config = dict(
    n_layer=10,
    d_model=128,
    n_experts=64,
    experts_per_token=4,
    d_expert=32,
    d_shared_expert=0,
    activation='swiglu',
    moe_layers=[1, 2, 3, 4, 5, 6, 7, 8, 9],
    router_score='softmax',
    normalize_top_k=False,
    routed_scale=1.0,
    balance_loss=0.00715,
    balance_bias=False,
    router_z_loss=0.0001,
    router_bias=True,
    n_groups=4,
    groups_per_token=2,
    init_std_router=0.0327,
    lr_router=0.0012,
    vocab_size=10326,
    norm='rmsnorm',
    norm_eps=1e-05,
    tie_embeddings=False,
    optimizer='adamw',
    lr=0.00344,
    beta1=0.95,
    beta2=0.95,
    grad_clip=1.0,
    batch_tokens=131072,
    seq_len=1024,
    train_tokens=801500000,
    steps=6115,
    dataset='wikipedia_en',
)
Below are experts of layer 3 (counted from 0) of a mixture-of-experts language model. Rows are named router (the router's row for the expert), gate (a neuron's input weights, with its number), up (a neuron's input weights, with its number) and show model dimensions 0-127. Each number is 128 + 32 x the weight over its row's rms, rounded and kept within 0 to 255. Numbers have three digits each.
After each expert's rows: a language model's description of what the expert responds to; "gets" lists some tokens that make up at least twice as much of what it gets as of all text. This comes from a sample of Wikipedia text that the model never trained on. Tokens count by the router's weight.

# expert 11
router:078110102095168083141120130134148099102210118082052182119123090096199155056135133120161114120108100171166132174117120120140144142125146154103134135162164091054102127097079140119160104085083096143138169124164089117125118171061088086101090046162134156123151128083140132143112123125098117130109083148094159114135068091135132097092141133186149144122110118099107146162145145147182134073174
gate4:118128167120110126157150166131110158122088176104102117118081113171163162161107146119118126133102168128069156160150142189114106140110171147158161094125178150160125083146192149070162111125111128073125167149173095153131189079141162168119145090150142145110070131074108066089120112146095091094139154056089156148066070169066132126139095135116071086080089120170127101099149133093103151160137
up4:171141120122178120108074032108142147149159130174167115182160147125084087137169126152103148135110079177158099092105150071132131168121083132130120154117114076110138180097073135187127097172107138140116128104088142147117100170145119170082107180127135106130150106134141145142117139131151195124132153117204104106141221108154103132126127126119155196149132137123063098203118110154051133125111
gate5:210120136172176160155141196137123085168132114160131129148129146158183142122126100152134149179138130133150157172084132089115074180105101094128145122161128157090155134097073107179144172104080135095066130123138110091111106068161146123145097070151113091111104124120081156177098114168128163093132083063077107156110066140073129116119186123182185203137128146101128139127130110119110115114172
up5:109171120089105126085107095106097122121134156114145204147139080089123135151189135137098147092158146109128151142154176167097170083115172164115120062111073139153094152167177177123096118201176113156202132142133175158110110123160157118168122172078165199138084129165140135075127132140115157154112154132164143131139185110207141160152099128045087086134127122117130155129185122129116126128134
gate6:118120074192120153105084107129169153051169121173075155130165093169158054175140130137122141111102170123178110184145157138114142153092154115118130103113126147111110167152130081112090149113157120116147131093228126087118081161144114068140081123137162078142151101178104108147070156156172112070126121139165149145145126090147088173211160127119131128162105116121130134157127108125165067105166
up6:161134164091115109142117076124071143185099179122145164153074185158122178141102159187133080115123137151103121163117119147143093111130077092100133138086166105140112115154199153079127099173098167128164134129136140164084114109091095161140174101079112158134116128161106134115149134171135176156156127131098104115131093058102148047135166139088152142108137142185139041091124168102086169150067
It responds to: Table separators and brackets. Spaces, opening parentheses, en dashes, slashes and semicolons in tables and stat lists, e.g. Decision (unanimous), 2014–19, 2013–14; 34; 8.
gets: " ", " (", "–", "-", "/", " —"

# expert 37
router:124121095151151109175105171078171087106169132083146191110095098113145121064161124066159092118094134155137148133122138117148119130116132103078133091111135143100145056155151134115100108105152163158158114149141086053153123187111084080062122102137116133135176109102106202166107201105126125114090125149080119111190135055167162095126199131105190129127151131086110113166121119164144152144145
gate2:190152135144174123152142145159135116115120120215116151191180139091091111162118068114154118116091162197138089100113097120164118148141125164132125093080118116113103130126150104176092162100157139133142077094161123090153095132163110097178100116071032098142155117085076187099138164144076205088133155120149111122122116198130148171147127118151150170103093166143132115097151156132132166130082
up2:182166169105137163113140097159122125059119170102133130153170137065162092115061204143081148107154166127123144138115110113096114106226148115121138149190105085071159103165180137131182165122151077159076096109081089084102094104141101130132155113122115110160162170134124113161134103083149107111099157083140105183079140129162145140194127087153154076113128115144090150115141165099110127152121
gate3:148093157043108174051196103066159147138136185101120095166101096130116119149144164122102146118109129151141148097092150181166155087137115150049083121105148100142171176129114143146143116128152116160111155120121126102134123155149162137137172153153110122152075161093178037044078123114142144176129147169138169132130125104159177181129086135079080108085105132121157139133109164146125089133139
up3:110169070187090116129148200135110072172116122168115136131107146107145111121147124166136142179130125067100178154176113063085110108149147081137114198154085171134052151189113144145143136163116110145101119116143123135093104039099105168201063116121167155106097147195145133109146083110095110069128107117134112137130151132110060106125176104131099159118125158145147158157132144128143104168118
gate4:168166124106136120132096089100136112129164135137142059097078180188123076172151129144060136143180117154059153132138178092120133097126148109092088163100090159082142096107081119131138121050148131159081125138139151130166176146169117071156110106095074123103145125105117119083057132105155082057105078083132138093102152114134142137160128154144104174165117039101163115138103110123140099111122
up4:097075146083159145170150084104140151150116133175120169155104168158125180152110088148131121077125116101105119089128103181092099173104102145162148102111090110150122151128124122111163109174123040101117142151118167192147175161134113173138104137101098093173049125195140161103190070175099161155137110102145155096176112166095105119121103091087081090088105203138107157144140166120157136131149
It responds to: Word-initial syllable pieces. Early pieces of words after a first letter, such as ert, ver, per, id, and capitalized In, No, Con, Pan starting words.
gets: " In", "In", "p", "er", " No", "in"

# expert 21
router:061088109055103107150145180111175093141165077050065121133125120091167157108166173151153098161142054203118141174076092133135121160109106182139106099127133120118125125130072159146121151111123115159178163155153153124129112195061084106106117104167091184130167133068150145122131137105124118155118096122157163131102121109119171116102155125113149170108088094077104127138123135130181135086169
gate28:177183097168104108177067117143165171130108112154119098118095122156115085137068172123155031135134113200114151114087127120045109130125114073169118155173071133155158110121115196107139128128125121102156146126118090112157125151121070169112158159101173127107125133138097140148125143116156025178169153103152111091102102144198114178126101166123160147117115108116140107112159107138185123101113
up28:131150207169169115162080075134154156150068144159180160114144098105097076091155045150133163122091135171151127110069114120097121101176141100135166131142120093148096152064101103186172132093134149083116153094141078157091159088162093113139185127140100078130148202107122115120142135119119070125177107114149117140120085143108188169137150160099157148179121107091091168115172105128156118117126
gate29:104071169087117106115097172124069125172135179162119138138167161098107110103161180099177167099128130126105120142138163119083121180126107107109122091136117152126169154186174144083126172160180125119124135140104144090116120110072132181102129111158099092114129068149172147200165133136125143182049122133141089094188169128048080099151121170103116144074171155155113077143141170128144125089143
up29:119155150154131142103198153168124124108128139142102071106121102126127159136126104170021108079081108091187136127216099069096108136121152176143126109127173144097101111113188133148118130078068117088106135169150133093128089136105206099175129145145132137135112060137092090192130120117102178072140123104201118143185091133106125115130125124131133087142137157123129154158103124099096081151158
gate30:113072089165094115092127185142112169152119138165110092101097141188089137115077113135142099163133088114080146090119128091163151070118159074167128081228125170144142127126119160133117161128157134120173178158156147149166158150097084139130126138146128173115134116119106075183154107124100059192157177090121110119106088132100151145059110139153087163070078103127132165057127119157152115121123
up30:122077070154147096170151124146145147134107057053080119116096124166151122092110096146169107079106003195071113150110152109070085153057106116170129153086101125129162088115098085110140156135122123121121159130162163132149153130153055134130131181094119145117125143163149144155161110191148070127152122134148094153123089113131092186103133124135100133094094121107125151161155114145152144094103
It responds to: Commas and open parentheses. Commas and opening parentheses in running prose, plus nouns like women, men, children before commas or "and".
gets: ",", " (", "),", " \"", "\",", " –"

# expert 55
router:163120107110154061154123186088137120085195104103048181181121112115122151127116120134120076163124084195148169215097102174126083161105173126072130134087137118083123120100085103159152130074109105151186128144149129141100110120101118112086102111141120147128136151127156180102097183168133109114148131141109142123169098073074141061127186142169149161104098157097113132156133104098167163160120
gate3:083118067130114129090143132100089140152130066112106147177159144100107081068078099119140100159151109165120151138111168096129113180108144144150204122132190150094126115118112104143138088108145069128149106104151152101101143077097049134104081099091179195123114121129159160111101098160179121133146139061118158083183121144106081105145163106106129150082126155096108186110112140066150197161157
up3:162111183124085154181143152150155066153117180141124105073111136168143194126164102131143121102104203107153117081140117132126135122142090129129178110110077107159169081128154144117152107125193141119103103203097107123132135122148170132101123159112119045173174175140061095162109081100095133152127103145183152153115093136151150179140117147098098125147102181086171104128116164205147109074117
gate4:105098148107088112104088130156123070126142107152122135088096078148102106081129157120146113184102123138160102138137154084078113028054089085131117154165140131111098118106142125151147135137149113123149082148122125085112058139140109141050182102101117149117146140137145073128090179160030142064120126160158053166131168179187101106154147124095154141114119146147100148092132135130160106092156
up4:096139117150131107119103078159130152115092134123220101138150115171069168121174102094143153100142095125150113126128155122190155103222130146129084102175172080177128168154156125106105103127124128134091161063105144120064162150105112114113137110191179076144130079125097110096130134103230092153117150108122100133109136102093112145136096113088134137186150114173165095167112114162143189124165
gate5:058114131144155176122108148149117078120163091107161067139071108140098137103107159185170143166129164090143115134098200130146134090166131161129086123098141082102094140096173142108083092157133108097150094163120098089112091136113113135109183125173172133143115072113161106104060138121166100183126108159105132149154148110218095114102138123153136206169102157149118106117127070114134109165207
up5:177096151155122159135087161101097105126078183165120132081159181165102142122095093127092160131148160103129111170124108103131079113126092104180160177184082115132167166104154100154160164085167116104135086149154166163163109080146163178157101169083166088132108133160116091071111099177146161110190172094167109140129171169125093142173165083096117076115105125164125150116077171163129097147098
It responds to: Section headings and numbers. Heading words like Life, History, Career after ==, and leading digits 1 or 2 of years and numbers in tables and infoboxes.
gets: "1", "2", " life", "History", "age", " career"

# expert 38
router:073161075059158076109111188093127094073189163102124147120091131122210155114138080119191135125136073166157154146131123133180127165114150115081151094112113099097087091145139135110138079110110128182152092165144116137076128132096074073060122081178120105116135161083137141151128154106137127154098131169064166147129125049116170111101129133128146175130100131091114119178148131154135128142168
gate0:130151178105175124139121076118156083102131141100092123140122143102130137143149117155174125101151147137146119143197104150072103162132134107118156118162061230103130156087107165176135162120130170145158120082147121075134124140161141085102138165068162113133127165172065107159183202141134138101131150192135125102131145127119146067104159123123173165097152167065195116108115144196161084128100
up0:115064152188023157121095091154140132063143125105154162102130063145158093156099154103135118157090199148106111142105161137147103087154117085125121122069136150167190109165071133150180101125149128095094176123190151191145113162106151156126138136119129149170118151111115127096087121105117188110113123178164086135091150092137065167142103105099134093175111120094093161102103172144149138144137
gate1:053113139145108067151101128208181141105123146098123147170135085065088122130137119150168076168119105111158133122151173070149099145159127164154096163135182175146168141114150104132185132186128147142160126123150100119124136130105162096128113115126129112152135192112188147142095072152100185158174167221153131183150099083092164158125106151120116166121185127110142083099108152186120127146124
up1:187125154158139141133137108110125123184115123201096071128159166185055137164144131164053178082143173136058121123086097154089153118111127128145184105104056069104085117137143092184071090107178120088113133117150167121113122155176095129127123148106089120084089115207064116076159150123141119083145118132126139157136128156137101140103145141100123125127152148158180147116141164129139101078120
gate2:100101125157082097128107140151087092158138115149160133182116114110073168124071203124153120144141095138143155127136082155094173141146136154161084123133061104114126120158120097158155161113162224115146105120210125164163129156137193063119146088141162082155085117150132128063152180163136161076106095109144164106142144070121113155103171057121105161127120104129140083142186124126103156144109
up2:165151140089139109093143040157143194141101124128091075133145128136176163152143123159068126160125114143115143168137126090124105093121122083084114123078082143154144121098136111115197193112134098072117159129098140164119046130131094153165152173132170162101122125169119080109110118071176110158104114168171090164136140130166112139228096115066136122138113161109172172122099163124162126116174
It responds to: Name-ending word pieces. Final or middle pieces of personal and place names, such as -ford, -ley, -shire, -ville, and surnames like Smith, Williams.
gets: "s", "en", "an", "er", ")", "on"

# expert 10
router:148136135123138106138149135116127105080201071126077096173163085089192126115151127116100123152135078169185113164128162120145106190077145175107101073124124132100133170109089134116135155107073127136153134103172123097116120106083153108144099045160065162141120148133166160153112187123125170102120100187173150129132035086110172109144122172145148155139105126109126144205149068095135119122124
gate0:152117111161107091126110141142144127126140126137103213104170113131095148157107130143100131126111047156175122127099117102130137180138196092101130123138070078080120141126146165163151163103142083095083139112114110104157136136067154072132155087174134102159140157195076130176138108159208148100166137114101142126171066115078119132170106128184122123202133076117095098131106117100116138209104
up0:139108152163146119138127107109140078120154087146049140073135130144130054107079105105074154142086092058160101138115125114083127166103131107127120134123129126205054127177086134188097121135136177089180141131146120084158122135124147109126100107105127078108125138168161163129083107146100125106167156130119099075112143147084140174129094180126148117121118153184118129218098091083038126141150
gate1:125111146130111131175121153132083129109136098119139100138126119109112128133115169116133113149183174163140128205134129123106135172112125108136131120124062181095116163111156100102141127117116143111097125110151111121152149097120194115130181143116188138129114054166159066133109082136051161172225157067148090167107109170155130143072096099145135139084174105132113127107131079091115079222061
up1:177100159133157105111153174152136142182109154110121142166103136093087094064091144135117137105115123134118164057141160074124156142087169133116108127097109171099147083153166153088181180107149110093132131130160103097156089115114156113099215158091153121107181107101130097148127174120137130175131176128138111122079121137157097155166093083143093112084171174168185110111084153226106175090127
gate2:132099115194122171170166109102119126094093172121127103186124129103114131201121135080132120149100144125114107120132144100107110156036123117099157065073060115099118134101160119132148141110073118087115094102103165142138073141182119059090173096163107137123132144124163155174123073037190129140062127122122125126168141116076113112079077141147142150131146082133149131076124106174136148157150
up2:127148141120101135122063055083061170129129121131139164090114146151072145067171092158115123062134172128142136129078108119156138092198120092126199139190126146140111102118099131082168035116173149139191123164142101135113167132089103159148111147123158113120093156109127081111136138137126116133158187056131113145109174156141082158138178161122122137136133167131093085097108204122123109145137
It responds to: Clause-linking words, tables. Words opening a phrase after a comma or semicolon, such as see, with, after, during, plus symbols and digits inside tables and lists.
gets: "=", " with", " ", " by", " for", " after"

# expert 28
router:124134085102144089124093153117181073080239089111102163138132081141159137117117107145132138160140085163121159166101134135124108204065167138071165103096115153101155121088130129145136102080088090115146132136154098101128074138131125088116136095118137147125119139110179186134093151122082157097128130188101120098159134126077143108107175165137194124151069158076072130196177118087135129161130
gate3:180097106154166110180129136132117124077118101134124164135166152153170079107108117118109134147089157078166164168121159088164104185135194162149157136118182207158162120106156111069185126115150109180131132092136078115151111205186119116128110133135123125147205104133171116086113108124146145147144088173145173103104135147118115092113135141089137196206110147194136160115143113169158113106088
up3:084149175135124143087146067108095083172105170096074154109108177125073143128145094115127126165115135110118109115176132128119128052134104087147144176177149088121106102131145173163124144153147102081151135180132173151110166084065119154130105155080129159095056124137047075147143106147112106088121115103136120165127110104160124092151106126096089085083112120107182156071068182116127116086186
gate4:154075119151165117160098187182192109103078131102171151163145091164123080123073125167068124121132186150160143150138074140127152198148139154100160094162134117136164131104124166130138135139139088103134178090093055133153085102092125120106106162189153138144106071149131154151098126168096134122138100087146140170212136105122130107093145109117047080149122103112129154136142132156120102214144
up4:122149137142138159128145121101101203182099124209109105102098137134176111113155141150097127157160118146110119146157160168074141131083116123173102152136057174127035128148119075095155153141139108152137095097147090147081104116124109115178151178102074097110151117128177130060104099151122134168151134127115070158059137149130143162150190141114151180172137086183172108148090171145134169080121
gate5:149159086095214095112146094123158138139125128168096133077131177145157143118173113151127126102202119107084117159119148138118085180108100105138154132112125025093125108134152155165139135189085111113109146088128111145113159109150090045135181136117141106139089115136132131127145091134097191143162172080128102158126095154153113200041075106096126130146120109127145166183074157116157090149115
up5:170122112149078151091126139118144147147104201108114126179129122095122108159116145081102120150117119083170108139145158120151176129131149144113133120127124246175174147178089143119117132070201131137142062112161119105145218116155151156134119164125170155116126097188076134119096138153114117094104113175124142121098165118088181116159096121123088122134099156185176118166169100169143207125098
It responds to: Years, ISBNs, scripts. Spaces and first digits of years after born or dates, ISBN numbers in citations, and pieces of non-Latin scripts such as Thai or Japanese.
gets: " ", "2", "born", "–", " /", "d"

# expert 52
router:098087130113132069127095123091101125103172100068094148177100123067146177131118174184142071121138130183180169179076135130162088113096199156132066084113132115069125101111117121065164078083114131121140094098142109103069093128101059119113146087149116128122164140105183169156115120108091131107098116129130112103107103107114175084104125125121186164101118104099129080181104102099164148126148
gate0:062069132160146145180221142133162116177116110114159120090115167111131155103145129152140187115170127130199105149177170137089081170116145140141103180068163153079118151154138139119127101087150136118080105115136139155137129114179110142116109107106098215143138136162146159114085144030133114135162128107110099159168072145161112134083132182135066145156146134083167091120146122123111111176116
up0:157167120140142127124086135080111155099100104153141129098097147091118150211103155061139119178122190052096106123074110121112211090138158089153114102158107123120131087122138148109139069131154135108174153116142123140126183122190089122139150121115108185080114108165122100104128154166087114144190138125193139133114187170087086159128122061122086131125101176117126167069085117081141098131104
gate1:116151146124146126123080116065121147064148090171092108190162067154153076100136211178110140103093145130137119163173120150187142180096107186127126083101133132120111148132116145087139113056056123139131078154185105122076144143104105096141117146175079129139170115080154117148175146123129161102114104117155141127121170136123162142091094154192061153120114125104134134164128064063120105129134
up1:131139137125083127120118109102113161079097114194168100166139131099122195080093181056112116140102164174065151119084101093099174054110125107154088139135113164113135164129116090118146162157158147088168091110152158102118094151149085124177182096100156168111203044119071111159167125109089134144134142142172100175145151149112097134142100111138118084165136085146155150116065134118123130080133
gate2:088127166098105087178113174166114043139121145067145152118092183083091161104137083086168165099141095139092141073101165093136146113151123116125139157133116084217088067102129082163129107101165146120132162139169128095168130110172101109131145138073162078091164103160124106101144103179112143103155085136076129155110129152076153077109133101063164147178100139155159163132093159131112146134120
up2:127088153098110157129109116144143184166128150192175129133133111118113145109130138094125154065136162137100153106139149123180116124115113140108175000076162115121153147152146160149104139074124147115075080134071118078091146190150128087133068172208136152151102161130061129135112139128132100088098095118100148167117111154132134192124102098125111127101125170153168172146143090173181131159125
It responds to: Infobox field colons. Colons after field labels in infobox lists, such as Site:, Home arena:, Elevation:, plus other punctuation and names in structured lists.
gets: ":", ".", " in", " at", "-", " of"

# expert 51
router:134141106075165107098064136062173111091189089074138144100081063145130151117143125187135104158127115169157145202108137168188093124093198140116129114132096102084122122132133169183145066140077127193114138088121163128132073152083085068118177128099118104157100142149122164123144119121154127117105085134116149079119100131106135102116138193138123116124116118052090130176146120099146085121147
gate3:067167158176165115114093090129096092087166154142111183087101076124163065144116163192171066135071134134127139128103121133101156082133184084067152157137104113042151122105147102088143106100119087118104091160089132112131101155097138164114102087139131153133104154124112073130121088091064142122141116161163112119138141105143111123142154104159131165167069151130097197149175169139134100062101
up3:123148155089159094100082131155119144117094177083150116106104128159101140124060074134107092169141132071141142083146191086163112076186115118108158179134066094092151164163167166151140150169146120112104097132066139158130144107124121088200141129059148103133119126141105128120110134119117175124136170100157083092136108154172111183167129138181146073175107128107138152172071119138073071167094
gate4:096147141139086101190127220127154119158116118069135124151085175099175151097129091135154123062123123144124153121082146079097144108139079115095134075117133173131113106170136129140157169096181157126157106112104092113085122121126113139050108159201128111116151144127095124153101167169156092187108114102123118193108131115108112096190167058135123112194180099168159154105165118129102172102094
up4:120130097093182192096111061134104144048121154177116154114122081128118125158114164134086124165145145131102130118193137171143142169158174091124127164139143064146152141083111098093128107176089117120090114122159115130147107112137127127200125177076084145116120098142167092138125103084082174081163160116149160136099189098183156149091073188069156150084063170131119134153092144114127123137134
gate5:140076162151146154124107182049050123139121090125077150128130142155139152130084150136088087172119124128128117102162153198117134143107156136133033183085102154076087137134134150130126142166122071136094058134105115129190098111132129163125146032118113118140145108078098138139184140162110077122165076153126109151139161113125174045114139156139136107181128108129133130103092111120158160134098
up5:154150127110081126095083116112164176119113146094156063117109137129110204161080021123131163124039162106138119097107132117163160142150087192196082137156111169146040176047129105159088116135120110144078107147088138123149144127091092149142152141133143107117090118148156108115160127152141167131121125126150082131127126131123086098144112104151121016135128097123137148093127134141145137124109
It responds to: Line and paragraph breaks. Newlines and paragraph breaks ending sentences, table rows, taxon author citations and == headings, before new sections or list items.
gets: "\n\n", ".\n\n", " |\n\n", "\n", ")\n\n", "==\n"

# expert 53
router:080106084051160072140151172110160098120174133104109122086030086079144176103108159162191079136137128164120173201079073159144102113148124135110076143161154122089134093113114143091158092108161141164164133159108121076067126122079103125118082125120103161123127134094153126109114134153100142119113094166107176113137074107104156105121154123105176143094078176084109085139135098122155153116150
gate3:125059108140089090106079136174113132161126124108088132182161133142067127051136097090075141086114163097134050169184130072133083170102130172124138111107126124118144168136141191191128182119138139124093117144121165107167111122072176119142109104089157160156126121113094131161146184118130100110093119163147063175177113127129088166112164155126123142118109110084116096083136168125160114101204
up3:142128125151164130113123085106175168091100121131178020216141119111138139123141105152123075130142138111137095152093124089096132153126069159137036138122163139136083099085091147129139154133125139109149117142107174156118123105112160138127153181132095060108134101081158094072164164137207105103109129153173106105144156180082132101094096120101149135081131103149164104096072078138111163081158
gate4:145118153100117072152085148182022122119098140157131132105122181159086183099168128108160154131136072129141127124117112131121161119124169184221107084140142156139078135157115153172106096126150134124100086089178131163190140103098092103134142086218145116134104102151140111099109137104046144155092107113116111120137163147104111150124136105125190138106140074196107164126098122117148131147066
up4:102148138055058144115098115132114180140152096142141126089133131151149183115103116132099229156122137153126116150093127091150087132153110089158127079133157122137128147112075103127116133118136192101102134103155164101114107113199105068150162143132156159042104128153166159043108127092115147082170070163090131164112074124110108128159124127144179109116130059152181086129120112093144100085154
gate5:112089178086100193167123129126155102106106151109108101070037127084121079058141116070124107168109159144141133162158202118110157086107071075101128041158120142156161134127142146106128123121153089108148107182102104105107171112115171079157113135074179125122126124111105103116118196133182110126147172126118105162088153138176168121180112150098106121117160170119094120143130186128123108124160
up5:166110113143165142115108152167140178069122108156164130148176142144143182171102122189151111113125078146119140101108090097145165198152128127112114168115114163175125102136089092105122132131151121192139083110140159194121103095176086108108123116141164164134176114083105145132094083162111146154141138115116183048098122109060137125087128102176214144117104103135085146201095072127106180111104
It responds to: Periods and date spaces. Sentence-ending periods, especially in census prose, the space between a month and day or before a year, and first digits of numbers.
gets: ".", " ", "1", "2", ":", "ro"

# expert 3
router:110079078112109099136093147104191099145168129096102115122095069089167140069128131157165112146092121152140133143082105161153090144104178176113093117120183118130125095097103182169093154103128112162159158077122142106144114142099096106044123118165110132133157183068153151138094113145095110147101099177131168108141074130075129108079160126133113160111139171079085180180131116108184063101182
gate4:122180088108112104131114197191184160182154133156139126121157127153200155104176120124111063096168152114130098074117176067153102111141133134161133136117177148145135122091122054150099186122154127140115179094126153058097142104072147174179130070146109161161132086103135127151161141153133135137124146162087096142117099120119105100138153132123121116158078042105125131138101044115099092129158
up4:087097119118086169155116062141180112138120087094095105077079080139087142130139138154156123129134188129110118105124080190086099093173103125191144130180142101100127135197166181155156135152157174140116197131120116149121110165123088142106142152109079078116118159122129107127123102110195124108059158163133103129054098154180078098129149158108131135123105107083200141151127107125180109093169
gate5:174147102122140112124123142109168140173133130053120094136153116136123167148086068157141105199097127189140091158191141119110081184122135121092083137138080159082127174161033130177184102101131160126132164096138178060146106179116159165121182071150164137108144061130095094114115140150179144113144156143157132173125143128168108080134165135087146142148089164145151120171112136149115131156145
up5:105174170078128167091163080117113122123131152159182125108113096138097146105174141138115126073114125085112164112107121126092169088106133119143192112124141086183079100165232145076115141154137098106126133188118121184095139122191130138098148172101065126150128190107162111112144126097142122170158149098097094123047136143140163177129067189081133149157138092160112151131119150151174163106144
gate6:146191052136102114134130118126121079138128123161079123133162062175149159121182151151108071142097134118144161109140171113082122138115090176095187063137102108116165134182134071142161107115162166110090084161073079089123149137158097163126071179149185127089164165093112113132099123130122094107157162116127152114147087125128131187154142141148099161086176216111135148089086099109140133156148
up6:058116201082116152124099157104111185155145141168122142127135184125138131151156130097104125181142131131076124138102135125115145093085179057120097134091184059157048131140133185123163090137099114165109177124161107128099132126117138105130137106143133118142153137112123118125181149106060087120159088079122150180120100128204172124103090135103137096207085113141141120149179209170141126117130
It responds to: Quote and section openers. Opening quotation marks after "stating" or "wrote", plus sentence-final periods, paragraph breaks and closing == heading marks before new text.
gets: " \"", ".\n\n", " (", "==\n", "\n\n", " ==\n"

# expert 42
router:083133028141153083154147194120156045136169105101101189146143131142150097078112126108162112089107092180186102089124090101128084183130114144087107124102104141111148136139118106162113112071113129178157108140164091100125108132128141116072140092158102134148155179113113187173138160108097148120123117168116135115163134063086122071110178150157195153144108151085110102157173110100116125080148
gate2:205162090194152111116075104154115164060115083179132114112174116100138175146106050130132140058146137133138072093112159130116122161136051087156139125148136100093155138108127117117167113123195074108108099073113146141087126168083107119085108185151109142126099033193116076157140156096124121127135146164069131129098139121107154099154159134113179160149120115140154102137112127119135169125123
up2:121140108137074153111137150113096076184128197104147185149110137091122111091112122101131103099120128108122121092132127169148112134138120078131128157096202192182183110139120129130150103114212150167148115157123181129158134148129146117054121098146162176123107137162078174110195135039109082151163135169137132090124174110119094146146112094117078156131205146198153071131127127135114126115098
gate3:179138109141050104115166124159121106140113094145136125122111133129176122171102102085102136109095091149120141095107123128133123113114114057122182154125088166079137124123104137093157155099157126110144121085163131161202060076115164106114124092136109095190136138095147147120070110068087165137164149137140101112105099147080121198083141099089139141159108109039111097105122124079072052166080
up3:106133124095111150123146131118104074142168087129155103131130064116155136122110134143153123069118125143159142135120131124130113196130121111192087093132089114079101163165129072104143180103126122134067121096211100123116087110132176097120132109142145147150091201082187158176123115107134152106095101174129091063056116140147064119055154141124128115138024180098138131159118129088110137097129
gate4:151119099117163116112138110151181122201123120169112092201120098113172138118144108106113131137163081093134176137105135107126098158138091115097162161138111082079071134119065094127115115099155158111153097156121149126115086111152145091107168114113121146143191194159126160163083118112112123129129152149133149103138112134105096094077105166152128048050060071110220160145142157064169127100159
up4:157093116144111157136117130186109137111114161164136108147131094156218150189106152124108139136142134114134127119209181085113172139125114145141214144140112050160132176124139136082138133177117199172068124149121146142121142151176125149114168097083174174058103104126136117118112092125141104147170118164083156103080112153081138127198127098160126067066120143125160133115154108108136064135141
It responds to: Table bars, mid-word pieces. Pipe separators in sports and election tables, plus mid-word pieces after s or p, such as s-at-ellite, p-ens, Seap-l-ane.
gets: " |", ";", "at", "on", "s", "ol"

# expert 45
router:099155114144113099110088147109130092113204085120130165115098049114187144098173149140144107157103114126200175146133130144145120136124118104108137143093160053065137096183076153101117137062120146166098152114118102149112066126075141102124152026168172172164127167112139192107090106127132073114087118126088131119118146057148133058098142138123155145144125129119130114153166123162126132147153
gate4:209133183154117149109081138208131103140134129132144174131140118077185164149118139118100101145107179117194128068181188153149132162142125121102104131122211122170095123171057141151192151099113143178127129153094109108185103123077136120151116075215066157102156162108080110129124145137151146112144083090149103103148172126145136099153131138145158138142175113123112152121140106146184133113114
up4:088129179103121123114135119167171126119131167110112074163140096116132069130126074095111185135168109101082069155159161153115137078182185111162149133184121156151117176125131143113160060117077131078151215102148212101121145123160119150115082166154115164138084108167127100129137122079147148153163142130127120195090142139133122135172090097106104141122086111139106176094048153134165165113130
gate5:103096126153153123165210120145135163122131201096135132139144110144139088142121142069087132155088065187137141060149121111130147167171118189167144172124120115153075108171110101131132094102152102150135136143149184152115126133102147134160128099138141098129144187133143186104097156126106078131175161099043105131159142105081112133169073121070131105065126124082136124140104059070117110116060
up5:107151151145137164110143095116085126116125135152137153176137198127136190145148106140176155121120163096123120148172147093149151101114149109112131112154177107132104092101116063092099180122115169141100137090135124147133160100219100191146131158156114136057131104122129085167159110150082123141090131097177172133117132206127134118039130138134107171219096103159071163149176098183123147116161
gate6:157102190105133140086104134155108184149112145118129107142148131159180143146071165160179149136124173138156076145148151149174117213114138109124118081147075154092103135195109112130178083134090101145114153147130131161129147091222121126153123108155121120135117126106132052098113100082099074102095124102107192110140119159110217080081149136168122149087160158164135094114135094145102194134127
up6:115055110119146118134154114122155151069099125096098105173164092088096102146036148144105074132155131121146124073145037181136128111107089167071126110124133084153107135095094155110117119145182132141138136101126066172198111164111118118116125130063123078189135149155088095153101114155102183168134142117186107135105130179138063155123124147165130123169097099141128138131092123112065171108106
It responds to: Rare-word inner pieces. Inner pieces of unusual names, technical and LaTeX words, like c in mathcal, rom in Chromosome, plus zeros in numbers.
gets: "0", "c", "ol", "r", "ac", "%"